config.toml
n_experts = 48
experts_per_token = 2
routed_scale = 1.0
balance_loss = 0.0119
positions = "rope"
init_std_up = 0.0312
warmup_steps = 200
decay_fraction = 0.73
Below are experts of layer 3 (counted from 0) of a mixture-of-experts language model. Rows are named router (the router's row for the expert), gate (a neuron's input weights, with its number), up (a neuron's input weights, with its number), down (a neuron's output weights, with its number) and show model dimensions 128-255. Each number is 500 + 40 x the weight over its row's rms, rounded and kept within 0 to 999. Numbers have three digits each.
After each expert's rows: a language model's description of what the expert responds to; "gets" lists some tokens that make up at least twice as much of what it gets as of all text. This comes from a sample of Wikipedia text that the model never trained on. Tokens count by the router's weight.

# expert 22
router:534527494522543527423469494563510599480460430393508477561497480507502452487491572498498534458523497526552512501492497462495434511485465543472482509484447471435497506473515495519525503463522479457524448550449502467505538621470504559505469503548580459492512606538612463468558539444457447533398500512586471523501484468531481479548567529534456486546530489487449472462526536515458487502565
gate1:519463518515543480550474441434504472514458437467522548494451414546461478474500531526515529501498455539498535537502492464523480508450558514510469460531432519498512551522510452460485487500517567480477498510459516496581448519452529602518470491469497482479536553546519546462469485503508539445456529500512535567519568474523524456520489521497559490494523504546464549447493516523570491498516
up1:491527560517485480521528490527588505492478480509471522514508506531445499515490483498515543528549463505496504522493442505484368517505431502529478556508419431399480474505484442457457536460506484568510484479497543543504515551510532494495533508551497523601514502507531508523508456519522584463484499453478443523473491477516476460521469526485441444529474510426459511522546482556469462581549
down1:550446468593501464467481512449516544499461490474503469471510529525511549442515502445510452490569544475543528466552530446564470497462479450480503535548516421434538509534513536515490482438518552490454489528571469487479539530452530454574508512491443470517521556573494544578559510485540527526517495481491492451528457540586461507498530475483490478539456478470498552529481457437525425537424
It responds to: Closing parentheses, commas, quotes and slashes after numbers or words, as in "(11) |" or "July 28, 2017", mostly in sports text.
gets: ")", ", ", " m", "\"", " | ", "m"

# expert 2
router:483508466545450540514535403494519503534529435567484504530447494511502571462498571541463544478530479506455568482542444480386553467507553490423511484468521480446530528577462538543526526480536457489542459531550532489517463487468507460454498503425449533501497536525463506520470531495429502556487475477505453489505478428509452593478476490566481490544469497519505447583554542427458473531458
gate1:564501451507469499481549537533488542465492531499508479564458419465504494433571623508491485488542511538533467540482510501491516551533484580438465614518462540446452474534486490520501511571543489524544502469526447443528484455444500449482467510490424561476534388476559481471483497500497468475466567474466546537501455529444424483548511475465484494454465490493491474492476570460495573526440
up1:527595407526524508588465534534521522485477484433485534493490508478526469516454468441461489500471496438524412489463468442493448533468541449524408452514487469513469432515562473493549464492485485547537522511508457478590474554437455521457537530504487515507513540522530555445458444491568507456441534548430511611471498597527480474483523622501506563440508448546485516494504532519504594528470
down1:469471535516568469446486464458480468491501430499522504570460473537550556495521487535509499494538450526511408546493528554520566471509554536502453481542431491428536568515478595534501504512487506505528471559434544493468444475473440475531502500480506537548396477514503459525483461451484530497583517489509474449577504474471493479450470554485485523434563503577469500489474530405522507536408
It responds to: The leading 2 of years like 2021 and 2015 in tables and dates, plus capitalized legal or award words such as Law, Award, Act.
gets: "2", " W", " Ch", "3", " T", " Award"

# expert 17
router:471496493487447568530487513529536446543458538504514443466578552564491491545494455538465442487496515465505512419499417505449439555497416467517515504464471536495494451508476513458493454501534461466519523478422516578526526520408452484556563535529560494491464429541550496533514511489480427503503509542439472510548536482441481481473474586552517570474533508522506559507474453396484568471494
gate1:513463508459468477498527458519409534494468498544484506530457560480387477546493524507532506474470454438491521467454482449505586535503608519503492522542523462471511460412550532549492565485486532556590584442473495567471525433482535435510456417482469501522432519549574573475536526433518429586501570560438452493504483517455459486485494519546564518502551577499501546445449444485469495482502
up1:465471480439545367458509511530516529504515485534492534594498524452482453519547543478502512443474502447477550504420462510433437537506452499470483470457463521423413560480528532505585504475450538470546577475501503496491519513441512462485418553472434509537472502462481527498531456524450542468501378554486611459503529550497531405517441509461518446472450541500479508462432555498509474540533
down1:546502452495486561512545542559505498491455501485497611457519455502484463462539532456405525563550552471536488520483457549560486529428537471497447563484460503494520534530526470414504557406483503545539526485573536531516457501440509509560522469514447524465524502531485492429455511461461515488546458482531447546575509476495509473451506491480503644497541477478512483504455488500487519466555
It responds to: Fragments and function words in biology, chemistry and medical prose (doc, oc, cells, acid), and the leading 1 of four-digit years.
gets: "1", " S", "oc", "S", " s", "In"

# expert 33
router:526479453535460520492492595508471491496481443452532527521494475508551535548488550517551513516516502498437465498482503501459404549514391479501530527507527489515498454520482532452528427513487510556438504551477491536491450571530498546471542538520565543546503582555439525544569522499459505511518490506495496495503521522491477489510483583486514505511502421503492448517466490459551581522503
gate0:543485557516530600529514466544554408490491482508518486543497485565534512552545545440474508593421395461496535532487487466487479478471407445520562479479426540546456495546453469562511501492531473534497560446476456563519497546510517556446566572513494555488453490547515502507522556476568469477510450427511500533488482461448554499528432430530436483526507448503494443478504532533513493495524
up0:495546518510432495498469543523445538546482448595550543517534521547505534456527476535601438523466450485526466524509573501485434454507439486499418479530532527590511457514519517520496482469587471440478573430479505538456473520543518489477510529551470442521475501511444519482535593489470523493572525481498501478513552473492498520470482537541497416412494492535544486485464509501533480441553
down0:388486475498566494474526424507569508510516456416528543487503455492494482489453476511491503506508527517466513510475582497467532539544441521498451476427468493561502524481516474570474511465455544526545544495601546482439557551541522457480470477546483564559458503525527477454423476430470571474556482516450512531447442537516513462565539497490497489492547533488570506509545487538512440491560
It responds to: Single initial letters or clusters starting a word after a space, like d, c, tr, D, B (dimly, dies, crampons, Bachelor).
gets: " D", " d", " V", " L", " c", " p"

# expert 42
router:505552471476526440473514483513469521536511483450586446510411543481486506494480465446520525513533511507465517581488453496460511519525529491474541483575502487441540483484520458475451508578482453465575492491468473497437459543476506507548339497513515526495545568416443411557490520490489483503499541514585478514553515421576518541494470480517503486524508514480541488620540536534530438457553
gate0:544553438522463512441498545468566466462506488393456538614531537479519540592544473462521524419443449491534434476510454546473537597482440452443518512480501502437505497528424559451448459504562576524467477430479440561455473464515517474521562539481599500524468590486459489506527470550502502536501487487424448540505487479487516543486506555508483515475465420503549477472526567445492519541506
up0:552508574511491545520459534519481410447472583589486482591540446552442585486503495484525485564469519512516544504453537495499452513516509484425470440487469468508473493438518518528494470541509455584483413527459547475499503502510571500480566481466585486504393594505587498452493541554485472500553549497543459419498475523446520441491525573465515556453521533506428529594530457557511578512461
down0:504525480490460496504534494541542512511526476427519448533543466477442476507508499562554471523432547492558514489486535515494508507448549515547547556480476443450521540429493479475501489479501491474501443547473502571452498489529497533497492421457596428458532507484457546464515430472489529479527483474512526530478440599559544486531564544492456494508516506512514504493507475516480580498481
It responds to: The ending -ad in names like Ershad and Guadalajara, capital initials such as P or Z, and pronoun-verb phrases like he had, who had.
gets: "ad", " P", "i", " he", " | ", "at"

# expert 46
router:513537515430490477519553423554510482482488566506472451456423456576532401455501456504472499464511433451526460587510477596511573485515555522487482555443479470491476525508519437543436546476500518525499497506572502512507523441509523463467428481543506557467462539408617589486512441529487496496535576491442509462553455465495536509530434519433562529511521558458452513504447497480549500420452
gate1:551548531538603535480485460557497523479496526453441511588552460482472500528486579454558523480507530478492489543472482508448516429552492535503446528499507486492497528504513466480495520489470545542495562445509511546548557442526500523468465502485494522472540521396547593488450505492489518491440467423427482524564477509416520503536510521454423497483502497496509455521477559455541443595466
up1:573485456554508509508536451547519531421515499511516483523633530495520557485532508533512482459543520482447508558543543569507468515590464493539474430424460456496544549458486460426483508508531502512516500542483421484480585519470501492498442520480511488551545490516449549522488531460498517479474492505443482425442491451548489501552458430492458524411518514542534464573450506395505477517571
down1:482488518520522488434469468490458532496499493457519517476440421538573516452487487496514512503567519551506485498512473468526466509493496546537545542412521444511512487496525482533468502497493552551537532568480483532509486486520513474395570482491531564510522440498499438494485531484476544524572577561569548524505557537480494480522439489412509465450502464473475438474570501532486445536471
It responds to: Personal names and middle pieces of names like -im-, -el-, -am- in Marimar and Morimasa, plus John, William, Adam, Daniel in cast or squad lists.
gets: "im", "el", "al", "am", "il", "man"

# expert 31
router:531477478480496526474461429484590432482483526505434512465453459463516397521522469463501425364507505479450525509523550488479551487497475468516558557514509502473598576514479461541455470508487485447476476451515458526559536459467495469548548516513461492457467400486501465476502489500457459409572508480492453495482544576529454457504537506521479487527529518502510459448532523479440529567495
gate1:546500481446590452547510479569529501528538469471453450477496514484502475546487500538465497474442493478513567474508558607485491569516467515486491480488534516414477637472439505471486477582516466514486462485474556427484459561489378514504469433472471411454487518474556603529520486542506523484493533451463495504473556515429517475527489475437510516468538557512547507512488517483487520571533
up1:503498536516456445479445529527534460423498530526493529557468520454450555526523545549515538501495412451492498543498467484509524569493463416470489520513560465509504535421496522541532571525506549501481554532556620469512490530548531490467508527558493351535495494475480450461524481496482500473544546513551434470440510436477483547473481457519549467469522530543504520497459517532491480487532
down1:569451603483472548428492455590515481446439487440537547483474520441529604526494506445518502565500485424547551465453453455477489504519488498505524495492524545488464489502486489513436515526466446532481533537544460476453465481396577526444502591451569496510510512489554518496460496530451502455486475491498493508497504525480456533453483446545545466446583570423403562510552498432502525516449
It responds to: Wiki heading markers (==, ===), table separator rows, and infobox field labels and coordinates, such as "Council area:", "Genus", "Location".
gets: " |", "2", "1", ": ", "==", "==="

# expert 19
router:546530565410563479430481439512525477486507513499535503450438497519466452512484449507435535516502458452470474503470480510482563515534505444486476502511523522495503560479485486514481433453449507548554514506539530482561506477412621566495500469523391575585451547500418476449465409512531492447569518496517536525477531536509492495458521528485488536496466546494499499471583541477444528502453
gate1:434527463540491532458531554400515540532454485498524487537501479580487501492524529545509528575482523498481511483448498534498526513446431495520510498457465567475420550552563462482504498508501511431469550503538530459534510525505508481493478478509409509435476456480507466494498463549529488564501623564536491463464537498518503508467430544515522464520438475496470406537518517541513490535486
up1:445523520515493514488514455502531482482539506417531506550477523492558488548530528462450490470455478507446471511431495465503516545611457464493560512463473488456505602493502539471438414454447510626519570553508493444440517478572465447461470438471543562491504590566495422541472578528464544505510470509508498447501456564479480451498527467449484542527497533474525450492532463448464511512547
down1:552481472472492484499520501464532537466467527495558581510516465556491523466462539519477464526512586483450558502444547443565445542471526467461504504497474515399462567491511524439557550470493450522450490548493489534493523478489485480487496509483467548452551489514479387567485510489577540549522473524564534521547551474394440464470450502509520495457485514401538508441516501475482416531475
It responds to: Tokens inside sports, election and medal tables and infobox fields, such as decimal points in times, "| Turnout", "- Date of birth", ") =".
gets: ".", " =", " B", "- ", " | ", " A"

# expert 13
router:433518475506516485554482462545450490519466578468534434549455533499454485473489540451481472508541461525446490571524501518472447491572566490510517510537499525546491542457477497508507495481440460483527524552485468450519502483491491449537472523517486527497579482496446616548500552490529515453480487544514465458462437469523475514466484504521491486538600513515506483598528446508584499445420
gate1:439433544483521536504525482452499535413505523546506506488608566504438504484458517504483410474465508474524549510495497493504482476517469511549530467520487517512580444496566523513574567535481543503483485489424468539488536473577473455545470574490548512472554440465508475568468469505497492489585518434493486511523504464527434494451549496444442476430527572527538434552514476552564464481483
up1:435466443499497554517456491446506473502467477465510524491408517539488514511513466495483503435453523537612478546438506442496447545499516483548505497543483541478558498517530463421543515562501547494532471517533551502472465523473479502420482431507533432543540535506526595511483450387497510461614473469406527538547478509481524525447433530468502449544453483524474551546535533508488542416506
down1:531522487522527509547514545492496565534499510584518468440515392549535493549419496542463472491525507403485510496544572505488489469497517428480481564528544560489476452464560494472456499534497512465488480495492465613488453489477504520509564525493496480483509436430464458542503465525490468479532564615528500532470519509506521515499524481544573489535556559486506511498505530496447453502506
It responds to: Lone spaces before numbers or dates, sentence-final periods, and abbreviations like v., Vol., p., often in Indian biography lists and legal citations.
gets: " ", ".", "ar", "et", "it", " &"

# expert 40
router:508472450542431537515498438443548563497499526471472503555574519530446548551507524475501476511432499558526570461506469479534495460469499491532408555534537510485578528487474495478526500447500460492480537499484441485447530528471514502491498497464525478476560490593512509525533548526495519562478405539540476534498450408439481538506478476586448487515456552525562587505493565494455532517515
gate0:527478559459476502439527475514476590450452542492432526514502551561540507486446467466465515515538588385519546461566448557529607487428558509523520431511430556482473574500540423462511507530442549503538442442602466510513492493453505495489411497489464532461455438551487513554508465525532539495523439475432432476491505429518527484533472494461567500498461548494454577474531556487501441492506
up0:493515496458505547504458484507445463582518482477591473510536546559489478469470463444518531528508537477544462536515535541546559511568459499457551446541525563460433543479437494480465471455493516542476419469550478542490541513442551552504412492511537490526483403569538499499585436453553475500454600485529504541480479513559500504514537454452520529566593608517487466525422499589587570449483
down0:551402462488491476485491545451473492491466488544552530525524482487554464449448449560545576506442514489484551516439503492450484509444508519497575459507581540514546516539559491437536484440400486472602504469481496532523503424423468451526519392579579466556433501481467545554505404468460569566470462489521497432506452455483488486479563488501534509543601477496525562526502529552490515514505
It responds to: Conjunctions and clause links like that, which, and, but, because, especially after reporting verbs such as argued that, stated that.
gets: " that", " and", ", and", ", which", ", but", " or"

# expert 27
router:462527478512507533491545526512561576496498487521449384407505567519517480467501466425454463552483511522533553552528439517541520489569474508546561471507520462585472513494486573491507444486427512526482480477508517410455532492485546534518542494516519568503486494546530497518498566478463428539454443507560462514469518479489568449513501532492508489494493521444511439486564457501539514532505
gate0:567549531502547540505525497437484573506486495508483437546551587549518571525511472418500446471485446621506463454493512414486476491505530492465495515506444508441460513443460531531467475552476581539470521496496482544498650494479434464466439487527528513457571538574508459451461514445512447531454377471461469506496450454535459496474475523445473517479593435469507479519547498500547542564526
up0:562468444548540464471484483501534520558533477539558510549528494460484535561473555532520471510489523490504515423552486452456503488495453545515476506511473455531564448510546466424487502485458539502495501489511477571515557429514462460450564555463541534470531530445400503484541492506480484538473515446526481445505461415523479542439460511549488482533519406452491493480503536502496489500474
down0:515563462509497436490576510539484543560532502497535519464508514522483458510502473436506500466432530474464483534462520524526424491486408452492529538430503429535478432558471454553509535514467509510529523460552509529540524485483464497528483469449439563534513497438553461504497501516512525468523503467536470463543518520535417474578410437521572403528520488452491515514485506494609446511568
It responds to: Single and small numbers, especially numbered-list indices after a line break (7., 8.) and days or percentages, plus words like these, certain, six.
gets: "7", "6", "3", "5", "4", "8"

# expert 45
router:463527522531452458582570569470468533521474478533542489436511490494495574479501543478536492497480462439497443535558505459468479474531539478468464463524454484519490445486552501513545381507494453561466547489555591469555496528511495468473409456473555474563467469406432482498499486492497539559521474519478503453463527562483475487520502497438475487548462524478435493488517482439524468488459
gate1:449449598487494465432553574558536497512444476482515439519529461429504483501461522501495517428495486504538529522488507490472544506551517528511533466475529510395487467429475493497494512493490544475532522562505484513505476489561556474464495410493501488490520528547495475473522497537512474563500504467524426570555556487507506450515514516474501501536485605468383494468465427514541557476540
up1:485509541539531492505476427512529593538494497540448478515469494538472417531477520491479511522537500533478485510503514490512454511546510483515378473506517474493458484526492452467455532525479476572530522534481524435545527465569428428593601463577442547538498525535552422484545505407476503499529512524527513472469522602517466523452488502499515500512532497503472462519483482487470572581567
down1:531512492513439449540448447578514496481524487465441500511456459500552526483432527484483457476540430507546462509585533541492480498484497514475438522480454586497479447449472464439512512515531535402476557526614506531499551554418560546552557533483582445431539503501440493546455465497571469506454546573509468541487488454563507498442532546434489489432508555501498444464541454439563505440485
It responds to: Possessive words and phrases such as his, her, their, its, 's, of the, of his, in the, mostly in biographical narrative.
gets: " of the", "'s", " in the", " his", " her", " their"

# expert 1
router:473535471521487505515456513451534508507425552480498599461545555504457550530405563568536434524460581575473464490465501389493463533480429498460450519555479488456556478468495514488478521516488518511472505504493495478460499530496463482553481513457559452529516502534478504507549545466486516496462507464469546480492507539559521492565521543489518476508519441545473451497493482509559507458550
gate0:506527488470512460505462461510532535566494541440471446515515567469520520487522550503480439539479520583520486470533557484438549436540483453513519499495398531496510505527496513423500480540468491475529487533470536455498478487495538503493473429550464457469455540487503519472499533492486500553439604502451463510510481525496519605545455559560501494448513559481566545544532464467492519515449
up0:521506491577513497502424450462492505544511625514566489550477510484439516527444486583520463554452494521481525520429498476462458542467394445578477508515517495500559446412523524584485526501468543505511560590511454529475517500512455456555606521426496441541497411534531548553527422508512528448536493519510572488527481450492588433500478541476530515507509522490497473425485444601511392454489
down0:501458543457496499468537531516486465468490482546507458539541519444529459509494508431510528477501463487394474447511518549571558403486563569471534427518494476452523556519532553547474470506502495460401441416542476575529428490492524562411516558436522552454446446405478482474528467506475494523518465500462461497508504482516432418483543424473486414481509529490501534459435563455430552495490
It responds to: Forms of be (was, is, were, not) after a subject, plus capital letters starting names or table cells after line breaks, like N, S.
gets: " was", " N", " is", " were", " | N", " not"

# expert 47
router:495516428470505495475482506491565531496464542490462497525480476519429464460461525505484474510496521540514436462443574408452508491559581510500528542558468434537502477495508513570524563460525478448545501567520444524512516473537394438481493451489509440482525507517466585530540547461403443460449553504523515467535448537433537506520451540503506442503449448565455466540528491555472566510515
gate0:529481539485563410469519485526514511534532475503481514507472532525518451509496485446548437553549526506567518483411471493521482482495495517474463422411552557570502486484524459567608541539482511449459435448483517550495569499527545436561533467470516472441432517480494468448455553534483445513493482557551518497522538561504559510466564509460543536476465492493461493534500524575514500487482
up0:451523516448549582544473486520500512515524516516470505486502497433449506528467555524492512480485545464424436486490432497481536473459557527492477552581492566503596577503500544462455520449495567541482486485546531491515452482476528501534444567517456463529516530466538514552560431508532507446516513471480504527554500429517508475550523448532473496473499529483492490502508517464602449439523
down0:514497577496485528577478525576491487505503510521563513459554415451478591540460583492480543488542542504523548475540512465514581572484519458473510556453451567481470531546570459509498487504566495482495481478532545499427517456456495584530542455496455466515515572455479456525532406493471373477461491493498474526500519490516516529457435523516516530459470564519491510536461474500519568440468
It responds to: Single line breaks ending table rows or list items, right after a closing pipe or entry, before the next row starting with |.
gets: "\n", " and", ".", " In ", " in ", "22"

# expert 41
router:558493529511409504511530538559579476510518484523508418517425512494521478489484503549485560463536499530482528470519459496489450464420451505504495518461511524484491503595463484471514526487498464453533442561579529516545402470584518411483496449472494530515476587526449473540480438566478546499463495500528540457521532495459549466486533469555513484562484464571542415440448389503459449508440
gate0:496494542529500472488509453411489439470456498437468530525404553485516498454469525455480506547434498499515388474468523460477495510447525484479497473467478494484376470515460540466520461514518556474531470475524538520505444521497475449470547490533604503539441458582482541444538527534544492560491518460517336514531510448564549458445508532503485511477505435522519566591546456478500514595468
up0:500500536427520525512540452558496475496462490540529455502493550442432484515436502491477507514440459459502516493565552481522527425497542489569538457570469468489499466528598532574480468505467513505551557499495466523508567522545559489437363504548477498516550518437513463517490528492531492555530479524611494569560472408529462520491443547565424518544535480541519417537490527477505440514539
down0:508483507476466518520470476565552453501522464533460507476433532469496482549516455462454490476420447456435432511542528472480467456535485429552534475399534529478540548475467455524491470472500504506524503550502452527608596520536534523558462478514508460574497480591549498515497495532500496551460543525454475533562552492532489426477610452492545491491438514507468458503529551546469517417555
It responds to: The leading 1 of years after in or commas (1809, 1535), and pieces of Polish, Romanian or Czech names with diacritics (Bełchatów, Pełcznica).
gets: "1", "ch", "0", "c", "it", "ail"

# expert 18
router:537524404500541499549476484503477543547494528537522531475505466455525502447555470492433439466541520502445483456519481435486515420518498572453555482472540534473500479515565466512540505523448513562450407440516526530525457483494516476509640535445491523486498449455536474500495555517521491539506511536498556493462510516499480511517615484491507526451447497525492445508452491529473486524456
gate1:508565441436533530477469479490505533541530518492430439515592531587483541481474596530504486578539454563509497472543505463432491472497514552397551475504540492450490478484517514429475455555491445478487540535477510542512490462517451517492511447511520458509493518537529412478510496461467542557461450483525553593447486525515453503473556498489492491518500503518553554532525544498504433475497
up1:494463531529568455499503514550474479488465503504485550488447477538420466497449549514489504530495480445506469478529540467474544489484544500512449502519548497521598524540408487513474505461507506495483491585565504503446523490468466482519492495447415496567528503350548427524522501518506494456450503449447470491430533557489508496478592471521465493473514510522522534511432508567529513490516
down1:421497524509535490507565477488442435490489520497442458496517467454552537499506486502493453493469553408522557466471523554532531489536500474450538500552529437487557522569543522492583533502544527521521500465467476539476515502566577510480512495446461557509436508514490533492497564574462395535455550544546552499520473481562573554569454550456540498492509528486504451436474492492430540505445
It responds to: Digits after road labels in highway articles, such as SR 540 or US 1, plus Street, line, engine, and war years like 1945.
gets: "1", "5", "3", "0", "6", " "

# expert 30
router:460517441445564523480517532464477521530441609524497456503467562515477479572475551485561467428544479542509432506545512486448525506535509484563548527460397477515453442561535524518416510459507480495545499537488537470514505506430465486549494481554536452519491445524461533558508518545536499526530505506532485465480413503498461477403452490525496514468461479514533596497488430559494456496478
gate1:575572490529493462539503507478485536510490512508535502490516562503463531443428464473506525545454478536507511513476484499502585456563458435530471483529436463477502521492408434517491504523407556505487543480575493417486482506524553489592414520496492506492481553491540500551448463532519428470539543556533446541499535490500539544477538490550536482480402578499518568470474547440537459532492
up1:469465557497517535481500551479476481456473484459579524492500440520435493508490559483511523604526445474496498464467448526435485463510395473448486489456535535484502502516476474542541415395515526560549517509438518477508461498536585499469437490481492537484515596511542521472523425548450499549511586538528475453487463532486436506486541555532556534582548473496507422539533547528514511579545
down1:459474543492450493516470517509532538508485569454477503480512503470549472484473475468508477546437573493503472550420533478499589481518533505505462527526533370526531426541451487530497517558488572539531527440636477471504536477468430520528377520509521492507461504499466531471452521524564443569541532527519511541508451519424550483522524498531467478493438462471549509447491550522495541572577
It responds to: The words as, by, with and after in prose, such as "asks" and "as other", plus pipe separators before numbers in score and result tables.
gets: " | ", " as", " by", ".", " with", " "

# expert 11
router:573466529434470499537487479454512505504483605584526500543532457470506443506495501523489539536480554553525505555467497550483419441551479507515470471509543488520467457484470513497513498499512475487508449513496440479505498511436568496533578516451513463471576484519516551538558592490549538580473426600577544587428467470483547499505514506498547576533506473546446544469481506459486488463515
gate0:539516538469527426524455398507553531481471473488501512541451501502444455518486495501530504415549445458425498504594517548512473456464540480482498486535485493467458473505567454519551496526523531461505472444496441467502487538514531531528531522532437490541521422528533418504480503482516496441479546453582528460494578513492508562443544482520494505484458499497465612519429482494493509484433
up0:502529577498559504484522534552585517550513536493453532470454514467413527452513457455506449530494508393486497469493478465491544494459494408525521497485459540532495478483484448461487516510551465517500479492512579471497468487461521481524520458537415563529539507493394554469548442511565441472520513523485498479486513484521517560548481554454517469501527547463546490551524511471506542492539
down0:544477512498488502452561425513470566481488462496503480512510461445523498530536516458440461530472429453458455531565552495554521454526480521452552443504513570521457506508538520474481513546568516528519503473501388502574460487507450519562515557466445501518479474494509496480449532564534540475497574411502584524478448479493444598456490420402525531449537486490498507523466502486461424513505
It responds to: Hyphens and dashes at the start of bulleted lines, in scores (3-1), season ranges (2014-15) and ISBNs, plus list cues like "such as", "called".
gets: "-", ":", ".", "–", "ly", "="

# expert 35
router:518474479516526458538492493422558493458540483493523516482488494468505505481452499596460473526475547491490511496464519444418436448492492500506455448456463532486520525491485535528469481515433467459505498542553467501507460444495503516479531467486474546510487553493516503534563554521523603530492475462431674504556506561552553517560514510455500457526484464539439522513499486567470467456533
gate0:509491516521585491461445419510537493485439465446474561503437493431525457481482516445524499569406527537458546456486517467499527481492514581531544461436472524491478529504481480532604455456482557482442539428455488459517460492538562490514472497464530447494485497461495499434534402541529527496487549534467486536588477554541544478517520576438479513434540513485469496493457526528525473433495
up0:498474485419466531412458566477531452531472503498536554428543449619504512459489520536464476473443523575508490543546495472594482556447558518493488430502571563462488510503531459533485449528504545423439552479497504537447502431520497469507512590521488512486558498484569440486517508488544501527509560494536492502512438526484466491514522464460489505539460568493490451480439480568522551542477
down0:541515527514461490507379485484489517455543483524495534540536418498486497443478445456492478474513433533488566498511431432496544539525535476521406465472478572502506483510451489531474449512430506512476580527502515498485457443586468528500610520448516474459434516495580508460457467605515561510493536510444503484503512456527511487503541446546530513486461537529454505500586486515560575528519
It responds to: Double line breaks ending a paragraph before a new paragraph or section heading, and section heading markers like ==, ===, ====.
gets: "\n\n", "–", ".", "==", "===", "\n"

# expert 16
router:508521456491452583518488589449566410593473495529589512452520536472477466515550517450531539491436540449490515541506516512616482533525491516517451497515469417471489455457523518495478562489529508543475544541458560483419459571465479532546481506467546472546479482540476518522536516371519474480478432494474428459487465514544500484465504475459556500399464533486521540507575528478533523533541
gate1:502441527453520473484443488509566481535484547519517452509461583527480479464507536458536484473507547457516384480537510459452482519541548530543558479444571454491437496558527489463458530489470486592493489520533517517536506559517520487418511520493561425464522437525554462538484475482488466533482521577519490485427538502519451465487557563477479565524486548513508471473517525543485456538548
up1:521465416556476450500493492487474435518484480491479522566515477348492522573532514450495519564491542475532461497512492478459563490493471508475506564491503505543547466493488481523525418459508486420454611546493482519477492501482450520489579515502622514540493570535527524486560495500488464437456467488547567484514513511504530560504472548509482507493463448457572453563529518487464466435536
down1:541520524468538584451526494484476509508513584464522538497466490530538531541465562526537467493524551486521562508469511495430518506458438505527550456586409495402435528536513442543446506481497452508511446450478544513572382514425508432470475481502436449489416494507570436493520480515504461431551471478486504481555409557531535468510504525471462493433459533505536490494513506517543491483489
It responds to: Row-opening table pipes and opening parentheses before years or notes, as in (born 1944), "Nefertiti" (, | 2004.
gets: "| ", " (", " | ", "- ", "\" (", "|  |"

# expert 24
router:480418563501542481459531496513537519513504527520474521503541464522437612454515490567545558513512520445519554471474513526517508441510438513496491564550455482493455462432535490533473471591452522473506462505530557490551549466495549488509459561507485490471493584534535428459539480455562518446450518528630426506489434520484503462517449503465535555470471580492490480437510596480505510452548
gate0:498421607451504584484583519512500534586557474510501506483516448492509432568514460509557432502523474497447482537484532487457514437552466482490471531448400512465482494513504499519480454527539464561440483503513518552531449530502545511504455548483517486466456558515536518559444485473486506493487503557547568467489523575453517462478470472500534609490537486523534470476464530460425564568533
up0:494471567425463509546512608554416443510510459537505526439428517516438511499528566520577484484571465455575514499506530455506468504483493505477487485406498490507483520592472542544450493499511546491468428475479470501544573484489520519481463522479489437547531435474527596497487501526492495551509533519508525439466495467480465473488391502509521534456451489470478545505494507416453495508550
down0:515456532519438454506502477526562626500444540421491509539519501542509483461535429472515449551498476522538463554538464546475494474508543508487530530446484547454563544535499451446448559517514487527488477532483422550494466479561503433544463528499492510506494518438520497575472488544528481503513449461471492442483544522519507553521493465476403434539433559490519448540492477469575464494513
It responds to: Football and sports statistics tables and match prose: played, against, goal, in, and table headers like Apps, Goals, Score.
gets: " in", " |", " | R", "R", " | A", " in "

# expert 43
router:531475522465509475481545519489456604539517487513507536442562462587493567534486477473486505497559499446506543497498497521492474485472436493521454491482507483493399474478439551495488416456529431464538463524610490490517454480475526475460519564441414533479503514519506525555535436551548524501568491525498552458458444565476574525530452536430526466514504542501457542506527495508467472534532
gate1:497510526451479459469526501460487520507487474519527559517458456531494512589523480520491462470508454524537477478525539476512531501503539573482431477492498517471416489451489504515552523537489563423463569489537467467527540557563572458502508471450490511498514504493518540541533472512537524478542500543442553502550462548553521567457535426437525477527517579567451504542502570474476390452557
up1:476503475544575502401485498509576493459547555455591499504435497448490558542496537413482465551565493521489570521435534527505480549459524445465519544475514523525587470484559493481499497541550514463524468438452487510450507495477450498506440548521493486506458474528521535444454479547453466469453513479489530490509429513549506485476517468477442604545513578493429552524509521474491488562489
down1:497567483495560590411474476522574509442510485566461519467461358576493493445487521544520482480469489493435545537441512393566520532466439433443497512520480518551519509493501477432486482570540497586550544491496511533497452514549522534474466493513485490435437474542518484504479534523475556475469482523611505479496499491512531498487471531525518565497427530439540548555444568493537577535506
It responds to: Subword pieces like "in", "id", "et" inside words and names (bas-in, dist-in-ction, M-in-or), often in census and league tables.
gets: "in", "id", " r", "an", "l", " L"

# expert 44
router:519536535516588513479464544532455537495539436473529541490498441413544434503500544539456499478478511490522512499530500486469488547526485423470526479498491523499532437497511574484515513529404537489471485532406472466421514531508419431560585564481429429489523467575496545491492601507495559532512489423452540550501530476505422524571533440527487542475531470532542473513491508496534505472469
gate0:465412517560465532508462464510504453454507505460532473453513510492540498512477450507504484441499471507539508483512520474601557467439557468501476552516494491522537532539527532448565545478525475526464434556535561545492582457476498467553498542485432495485482575533530515503506388456536550455528589552533492507465424501493488466500520577528452424479460449548457486523435487530572504450427
up0:574434553552492522515462440441507465516534459521527450486491465442455424502428511540514435458460458499550507529489560514490541453485406519437534546501515526457508532508588523469482531487542522460497432472507471506551532470506451483483486528525504463480431558664541524542546527500480540435524451494593548489457545565478533477485541473503446413527572495459466505500527521527484492510509
down0:488552564477443582414528483525538526508466528482522459475501481512547490519424500490488515602473478485482430537491470465459519458529534539499466513521505540532488465578454494458465498495552488553445450474541382487531554528501500535512459528570527473598569534487464423507523479500488443539466481490496501455509526510490529524506561464518483466615549506537460494512422508473488489510562
It responds to: Single letters or short fragments inside technical or foreign words, as in hyd-ra-ulis, dif-f-user, Itti-h-ad, nuc-le-us.
gets: "h", " K", "g", "or", "z", "y"